config.toml
n_layer = 8
d_model = 256
n_experts = 24
experts_per_token = 1
d_expert = 320
d_shared_expert = 0
activation = "squared_reglu"
moe_layers = [2, 3, 4, 5, 6, 7]
router_score = "sigmoid"
normalize_top_k = false
routed_scale = 2.0
balance_loss = 0.013
balance_bias = false
init_std_router = 0.0162
lr_router = 0.00115
n_head = 4
n_kv_head = 4
head_dim = 64
vocab_size = 2048
norm = "rmsnorm"
norm_place = "pre"
norm_eps = 1e-05
positions = "rope"
rope_base = 10000.0
rope_fraction = 1.0
qk_norm = false
attn_scale = 0.125
tie_embeddings = false
parallel_block = false
extras = ["capped logits"]
init = "normal"
init_std_qkv = 0.0289
init_std_o = 0.0289
init_std_up = 0.0289
init_std_down = 0.0
optimizer = "soap_variant"
lr = 0.00306
lr_mult_o = 1.19
beta1 = 0.95
beta2 = 0.98
lr_head = 0.0112
grad_clip = 1.0
warmup_steps = 200
schedule = "wsd"
decay_fraction = 0.349
decay_shape = "linear"
final_lr_fraction = 0.0
batch_tokens = 131072
seq_len = 256
doc_mask = true
train_tokens = 910900000
steps = 6950
dataset = "wikipedia_en"
Below are experts of layer 5 (counted from 0) of a mixture-of-experts language model. Rows are named down (a neuron's output weights, with its number) and show model dimensions 192-223. Each number is 500 + 40 x the weight over its row's rms, rounded and kept within 0 to 999. Numbers have three digits each.
Before each expert's rows: a language model's description of what the expert responds to; "raises" lists some tokens whose logits its average output raises strongly, later layers aside. This comes from a sample of Wikipedia text that the model never trained on.

# expert 11
Description: Periods, paragraph breaks, heading markers like ==, and table row ends that close a sentence, heading or line.
raises: "=", "==", "-"
down0:548470508516539508507525473448501579455385486523559481531439481517440481504495502449520494471455
down1:443496596503547478504477581568462461513545456504566505414408490526466502503506523497464531506576
down2:623529498491497499504520506538510515490489518481557486484502579526491492485515542514451577495533
down3:513554511429474547577469530392432542493536517489501532491526463549470506506530455480517530524462
down4:546362545581458517530529475523433455477536481446516509512505501466517549514501516555495486513531
down5:584452490584461524481534542539547499541502539554463478499504491472507484542505445538450469488528
down6:479535510506486464552480509555487526531528535465459506503495522487479543471508467546460470516563
down7:512515510494482529531501539470486549455645475454523532518497537486573540409565553488511588506490
down8:472456421457533404529517515490495606509559505535519525500506457474436553491507438522467542553505
down9:545508542448509531480494553513423551506476482525508427524520492508463552516489554453514523446507
down10:480478447462545500526533482409483477469535508509501446494445481551503482525481546523534558512534
down11:486500481538551516503503481518478436575505490522536480446471446461441549510453568533504468505504
down12:487471496530546483498445541525517506463469490483480532546537531464479492504508465420497506465437
down13:527467501544493493536548419521511540518487468544516532497473500487510506495574453501522525526515
down14:522474471527533470476477513486518512531541506509548550481508527469484538475465542572445532480510
down15:483482472546484403411548480527507484469476573569526487542531441565492490499526565511493407506448
down16:513508452455410502458440517546419518499483518489517453481475514534518587474556546587543504583447
down17:481571474496576545482447514560496428492537534499513444500525424508513515484431490441462584476408
down18:526484516492500565479497452565478520437605547509535527489536473457518452471490468472513535430492
down19:524471516493420434498508487575504637559469474498487502491481526498547522446558525462458536534576
down20:508515444420506476497562465482485491392467517501487517518519510457531518528532481558443491484480
down21:511493539461521516534560529515502453526560466528435526513470531441552499545513486419518514521497
down22:518535469502481528524441495443467540555606548490483484541498457469486460538506555451482494530495
down23:512594444556486565506568496442476523485533473508452502551488505501484560501542498496462407480517
down24:440518522468462469550586493415570515530533491492521455446468503519499470466575478456546529522489
down25:512520479557570508478523535452525469504533544469512480469482569513488512534471493518483411497480
down26:440497513488614556512521532444441568530432479520493463502506520534445464541486446547514408524443
down27:532501471513547460535574450526520468513468548402526542465528499513558536535502546449524574546510
down28:509521510511530494513502495485391509491549450501538484425508551530535482521522508485489504503521
down29:512445466514539500488498491473577495473470524473509509501464515465473470489467517467410537524499
down30:463522395525420475418564481600512542558473519459485452463565456531456558534511499520488470520504
down31:529467501489410499530500478366496488518524464462545480458527557563486484537531426464560490475452
down32:572470504501501532455527494482489521541511516515466462518434503505506497457491543461546485484509
down33:546515555496504471571534464524508510581543546489438540476511493562565498602465533551517458527540
down34:480508503402554508488443466512519469490481537530450465510537525499476504439428535533431370492527
down35:523534522512465522517459450430516497510471468514421513504553544526464448559545502428517484494541
down36:521494512500525551453522518557543498474511563498524501475505546436468459505476501553532475478498
down37:536553450507556515469537501464527481513479446441488485522456559470516532529535505478493540460520
down38:514446519445484400506514502496460508501500466470563555433415498560475450512522454468474533533629

# expert 8
Description: Bare space tokens before numbers, mostly in table cells after a pipe, also before dates and currency symbols, as in "| 0", "On 25".
raises: "20", "3", "2", "1", "19", "7"
down0:500534491478501444527541509524463480513412445430494464475478523463508525528539507477493555543519
down1:496530530444519461454554506431507567487472434496562534546538540488532383557532555498561527465547
down2:469508540505509471461541448479538568478530508506507509491484493461455486562494499498504575523465
down3:539513485475505511540516525554510530524533516464503509452461464512478549474503478513577465528608
down4:500537548440462504490598501591551486498534525440464452510471501511493538484444478410511452405479
down5:476551475527508451498538471493559518517496474514556547552569567529513472443436432459571570547492
down6:429474457500466506561469550512529529517526504502489532475430473528485472499445531524483419478547
down7:539416500502470474555460524430540491538546610504511560484487533438510467524528536466535453511493
down8:479486477522562442528495498519492483529498490519548444523503535454475516534496499463478452505441
down9:530472537551515499548559461534544510545494529516489493542524508558502446466562433419480511544464
down10:550464504502545486496480498463553483546490489490455526470541531491460443465481495604496560504486
down11:471513496533542568429566503488519513462495518489526555514429490473575467521502481495518513433405
down12:471499588531499475526511607442514506506488437489415490529477499438527475486532501493504514509454
down13:463474513479509557460507440489503453551504549447511511482492517501503482502491566449523533586522
down14:504542508517425416537483511535541575491485471500473564473496499520514555462507576612486572488475
down15:522485447510436521510486541492551485483564513502581524474519480493469555452515487481520488467515
down16:481486481522551484414475485514489488436529519519595453569471511486520486452432525510450490472538
down17:491470482522490484534617482538505525440498389447538435529492422457513528499511515530542532446437
down18:569535459569451537489579495483452490465461503509516506499512505508499525507488518504443552487491
down19:516493497458553523517596549463502466538524465474475488561557528521432545442519507551551478497509
down20:493512530476588415507485452572466493429418506491501462534419529432425523472481518591500503472478
down21:499535435514479506497489538460531502563514461550470504563448520533458521514512517475502501495535
down22:511539517440513474497437439494544471480524495551537545488450546493492507439507508422439489514483
down23:502510519416562480524613544514479526502545515508536530521542486539439503483419592491487461508473
down24:494521497436531498501414544440465426500501483521473510473516496546458402559483453482556500572423
down25:497514466505510545505543480498516528455545536479443476515523533457511549511592459504540442413529
down26:474466500520471460463453599490534526537561546522536543586449467544550463527530452563493520472498
down27:408501507503552473450462459500471462505508472464537451475518665441500504492556482475517482532483
down28:528511487484540486551504480507479445501442482495484495511471504500492476540532449546500556514439
down29:506440518526516514521484563502535467503534456481464512565460488453528452478492565495446488447644
down30:510504505463525535508476449567569446458561441555498460567461499572509530521549442499503511447470
down31:436457502494515469458550402442456464534549551526464486454548455470566518483502520532561510467489
down32:544416423530462478409489562522454478484523540514519492526578474527470453508518554490467505496443
down33:456564447555500447519474418547473533534564478480522455458586513478523521553502515453574511477498
down34:484514524475516445492499479554524564476530569517503460487494463448465513552505467458500548479533
down35:542445515427497414428499462459513553483492462492468517439531490483521442512594500494562543536503
down36:500498519482514544522417541456557607519432511522527476494461517500459482512488516541555560476441
down37:580554520553481511449543496466500495470504485522512538443576494459572465499523522534580382494446
down38:472539547542489477442501524510510553473400527478586531551503402511495499487480383506499530477451

# expert 16
Description: Internal pieces of learned or Greek-derived words before ic/ical/y, such as pharmace-ut-ical, ograp, olog, onom, polit.
raises: "is", "i", "ic"
down0:453510546477482542511490515475505467466456478491530529516469523464468470516443523536586518504487
down1:460430561544539472569520495465534472437507487503452520540441523488525519448508510469543488480475
down2:487506454470469555511515475537565497546492527508534513561463570455426574483507473447568521556552
down3:520409469478509505484512557507469414528508512477416515575437447459536523532471446516491493478526
down4:483477512520475488533549495456538548523526587472470493482422461489476523456496491497532464520518
down5:510478500496519476476502486475534492505505565600540577542482511492566588419401416478478548520519
down6:476533465517515552459480486557467533499503444493527499492559548461567540503544522461453483446487
down7:442520558555533532481531529571518475497530512509496595503516435447452496434553543516544514524463
down8:498485516452482515521589495551537545441519544499526504593535514482436530520562480566530433504503
down9:569566525536489473454591432427532584504465527450500543422525496471503469487425497503475472420489
down10:523440512459560513481417535522528512519491460478516476510527474512580514552493482558531532459449
down11:471462515452503458549501497517524498490525488510422560547530498593550448523453498463479539517498
down12:483527449483481557483522503490530486426532535523558499499490488492484514503532504504517463513455
down13:527508472606497470432527514553382579488529459530513568512464462526520497412504511557563480427500
down14:483495503533516504544494518572442465478583496573481449459532529476539512511500483526416510558469
down15:502550471495494462506516515562508463539459522556468523523437555445494554503481536403499524522482
down16:487517526477572495516531451470528526496520530480513468449493530498518552469540512479463485457526
down17:493466417480534506467475420558498486567499486517517435452487513515442489459479481452540539585537
down18:609514593518489458471467508507588550511495486522504436586538405467522538496545478522489522477493
down19:482505469465475508508446439402528616498440498551478521500511490467495521477503495494490477524469
down20:534535495474517461520433508516436566541459535520513484490551510481488467554519544495465517446473
down21:526513523452456561538478469495467507497470453508497447519450445565474539537452515448506518505463
down22:477467520532436525410566487521511498471444502437486485510450507445544511495543517490494486510446
down23:497493506540430496518579554548503605487429588463497506449511534481479453544513472557536516542482
down24:508482493503529465552584480574538520536551526464430540492461545453507504531475493500507443542469
down25:508581457521509519435470544544558589513536467495552499518503558435477522520492466498413571473483
down26:521473476537487523488525511447491466528492487521465504519463546484514454471514536519487526534536
down27:483479390514548522473507492614478546507554488468567501443495480486576515515571522521495520421503
down28:444519518537450493444568500496503529470482442493450531563467502527455537462456567464461447522471
down29:495555519569446487540538488495530536527503498524482509487491500509549538472536497492485471447451
down30:524476556526435546428492574497522511584542490552517522467519493484475482543508529491473538487517
down31:509449439547554533517480534538483500562524466561519509498443473513536481474469489528591498535543
down32:518418496498507478543466537473554601564534520556493499458473503539585567533534532527463486489520
down33:542426533444420514527478544512487524560471490563540544464482467470554569589553410491470495480492
down34:549428519529550527454550580446487475525528545516441591517470494519499533510546429515516520417468
down35:506505499485506419516520500509513541526513503442547498504535489457515500545490486483489482525517
down36:515511491490585491559506530584458513547483460527518503521488453591491424498547501521469458511528
down37:478431502469475430491468473594506545510482545446509554510481514519474533445469536416562478515528
down38:513526556540569509426467500553493512498495547524531497465495531525568498487489488533452470445535

# expert 13
Description: Opening pieces of words such as pro, con, sub, trans, ex and a lone S or s beginning words like Services, Saxon, site.
raises: "p", "-", "v", "k"
down0:511474515501511478511455539524452488440619445472486521558530488487471467431447509461490510508451
down1:460514478469530586491445503472565503518453448472583516404548421487443445539524508508485614525485
down2:515542506477457491492430496500511481562424498501534494579483468476491544529574399626512563477502
down3:505593533547449490529472502569511531470491468474451515442439486514434518460436526415517525512518
down4:450455476528493407483529574546483451462523486470513479477522512387516547519437513498621479575517
down5:569452469505505544440533512525484546519462448512499495536546526483470516508536517493489525530467
down6:437518481468481547531500526509545460497456585474525445476514530544575459527555436449426448438545
down7:495463456516452442528437432526502530473461547486422503466516436407491524528510508404578556531510
down8:485526473460548544499527526550506457427487501505454458624534491428469465529451501497475499497459
down9:515482466484499494540482463403451525484516418499444539530547537496509443447466503490545517501483
down10:452435509537525513446508481545510519469460517512509476457505467480551532521503537550471436452514
down11:505468482535444555501511480520521485510477538485529481484530523566421481463466556477505450512496
down12:419511507444466478496564557440590459551496526469455495496484505489561491514403473507494459509551
down13:497494499418532509465460455467535463558588606506527543568570492435453459443517450437437518513504
down14:429494449541407544518499484512463493466556613500525483471550467492477516504644523485476487480487
down15:446553501491464513468514504506583539538471449537561534512501406474547494506437462488443502469480
down16:499495514478414479519514543481416477447470529513481522549555442543538580416526544486423446503496
down17:531528485453496453468515523511490505506456530518520550501503502505502480538549491488469484548463
down18:578511503500476460582547500495433517501505530511463518479407443566407544565541520528450551473497
down19:530506553527491529498512534549482535565466455511419482507518503539503572538443556517485507506449
down20:502514461540491505477466535541527539419469469499493516566576532525574417443480487483471451493526
down21:409477479534516509481518548463467447482538438493452472455513543538533418514501530494438499513532
down22:479471573502580472567478511452546490501432499477478440459437501442500477515530456479434517492550
down23:490548517558520499485484472442521487526374416464469440488504497481518495495514433538474457516499
down24:529425452473403493454493532483512500429439517466497472484510526533579494565532499492468458479488
down25:446534487519469458412499419495479588570514581518513459496551523536461526522455466501483439518534
down26:436478539519492443548462435585504536443451459561473556503488461474446471521492475526513504519497
down27:457493551494590534508485531517528629436514494600480483493435474497446510508473472463525526501505
down28:503492466503536488458534572498517419490542488442501491445546474537556533544532383482441546501546
down29:493537429497590519524542466408550512584517408537541521416490509445497473511471520418464510519585
down30:538500519554481531501541504430457459566455532458517549468448477534497537426423530504557380464497
down31:560492537526518471439518507454579548478538463475463467479476453530496504542500434551486497483492
down32:456543460457511517483497471438427456442519468481541448583472487494515455503566538477478469527473
down33:462577437522501536523473473464522448550475505555559510515467533531557445503490441413500428532594
down34:447555439499500460473525472501481567500526507533573467517555468512503445535555504485509439554511
down35:487530542536501428529491531551480431574499454523508482541470504432542433533407552480461501488523
down36:497504543500539527442473606506516576543486424481450473520481442508558517530485466487498486555504
down37:478463546513526586560556399496545511462511544531473487523509532544524427505578537438555543412452
down38:549489578456531492466494533447486526482492530547552538524523540511552565440441492539412482436476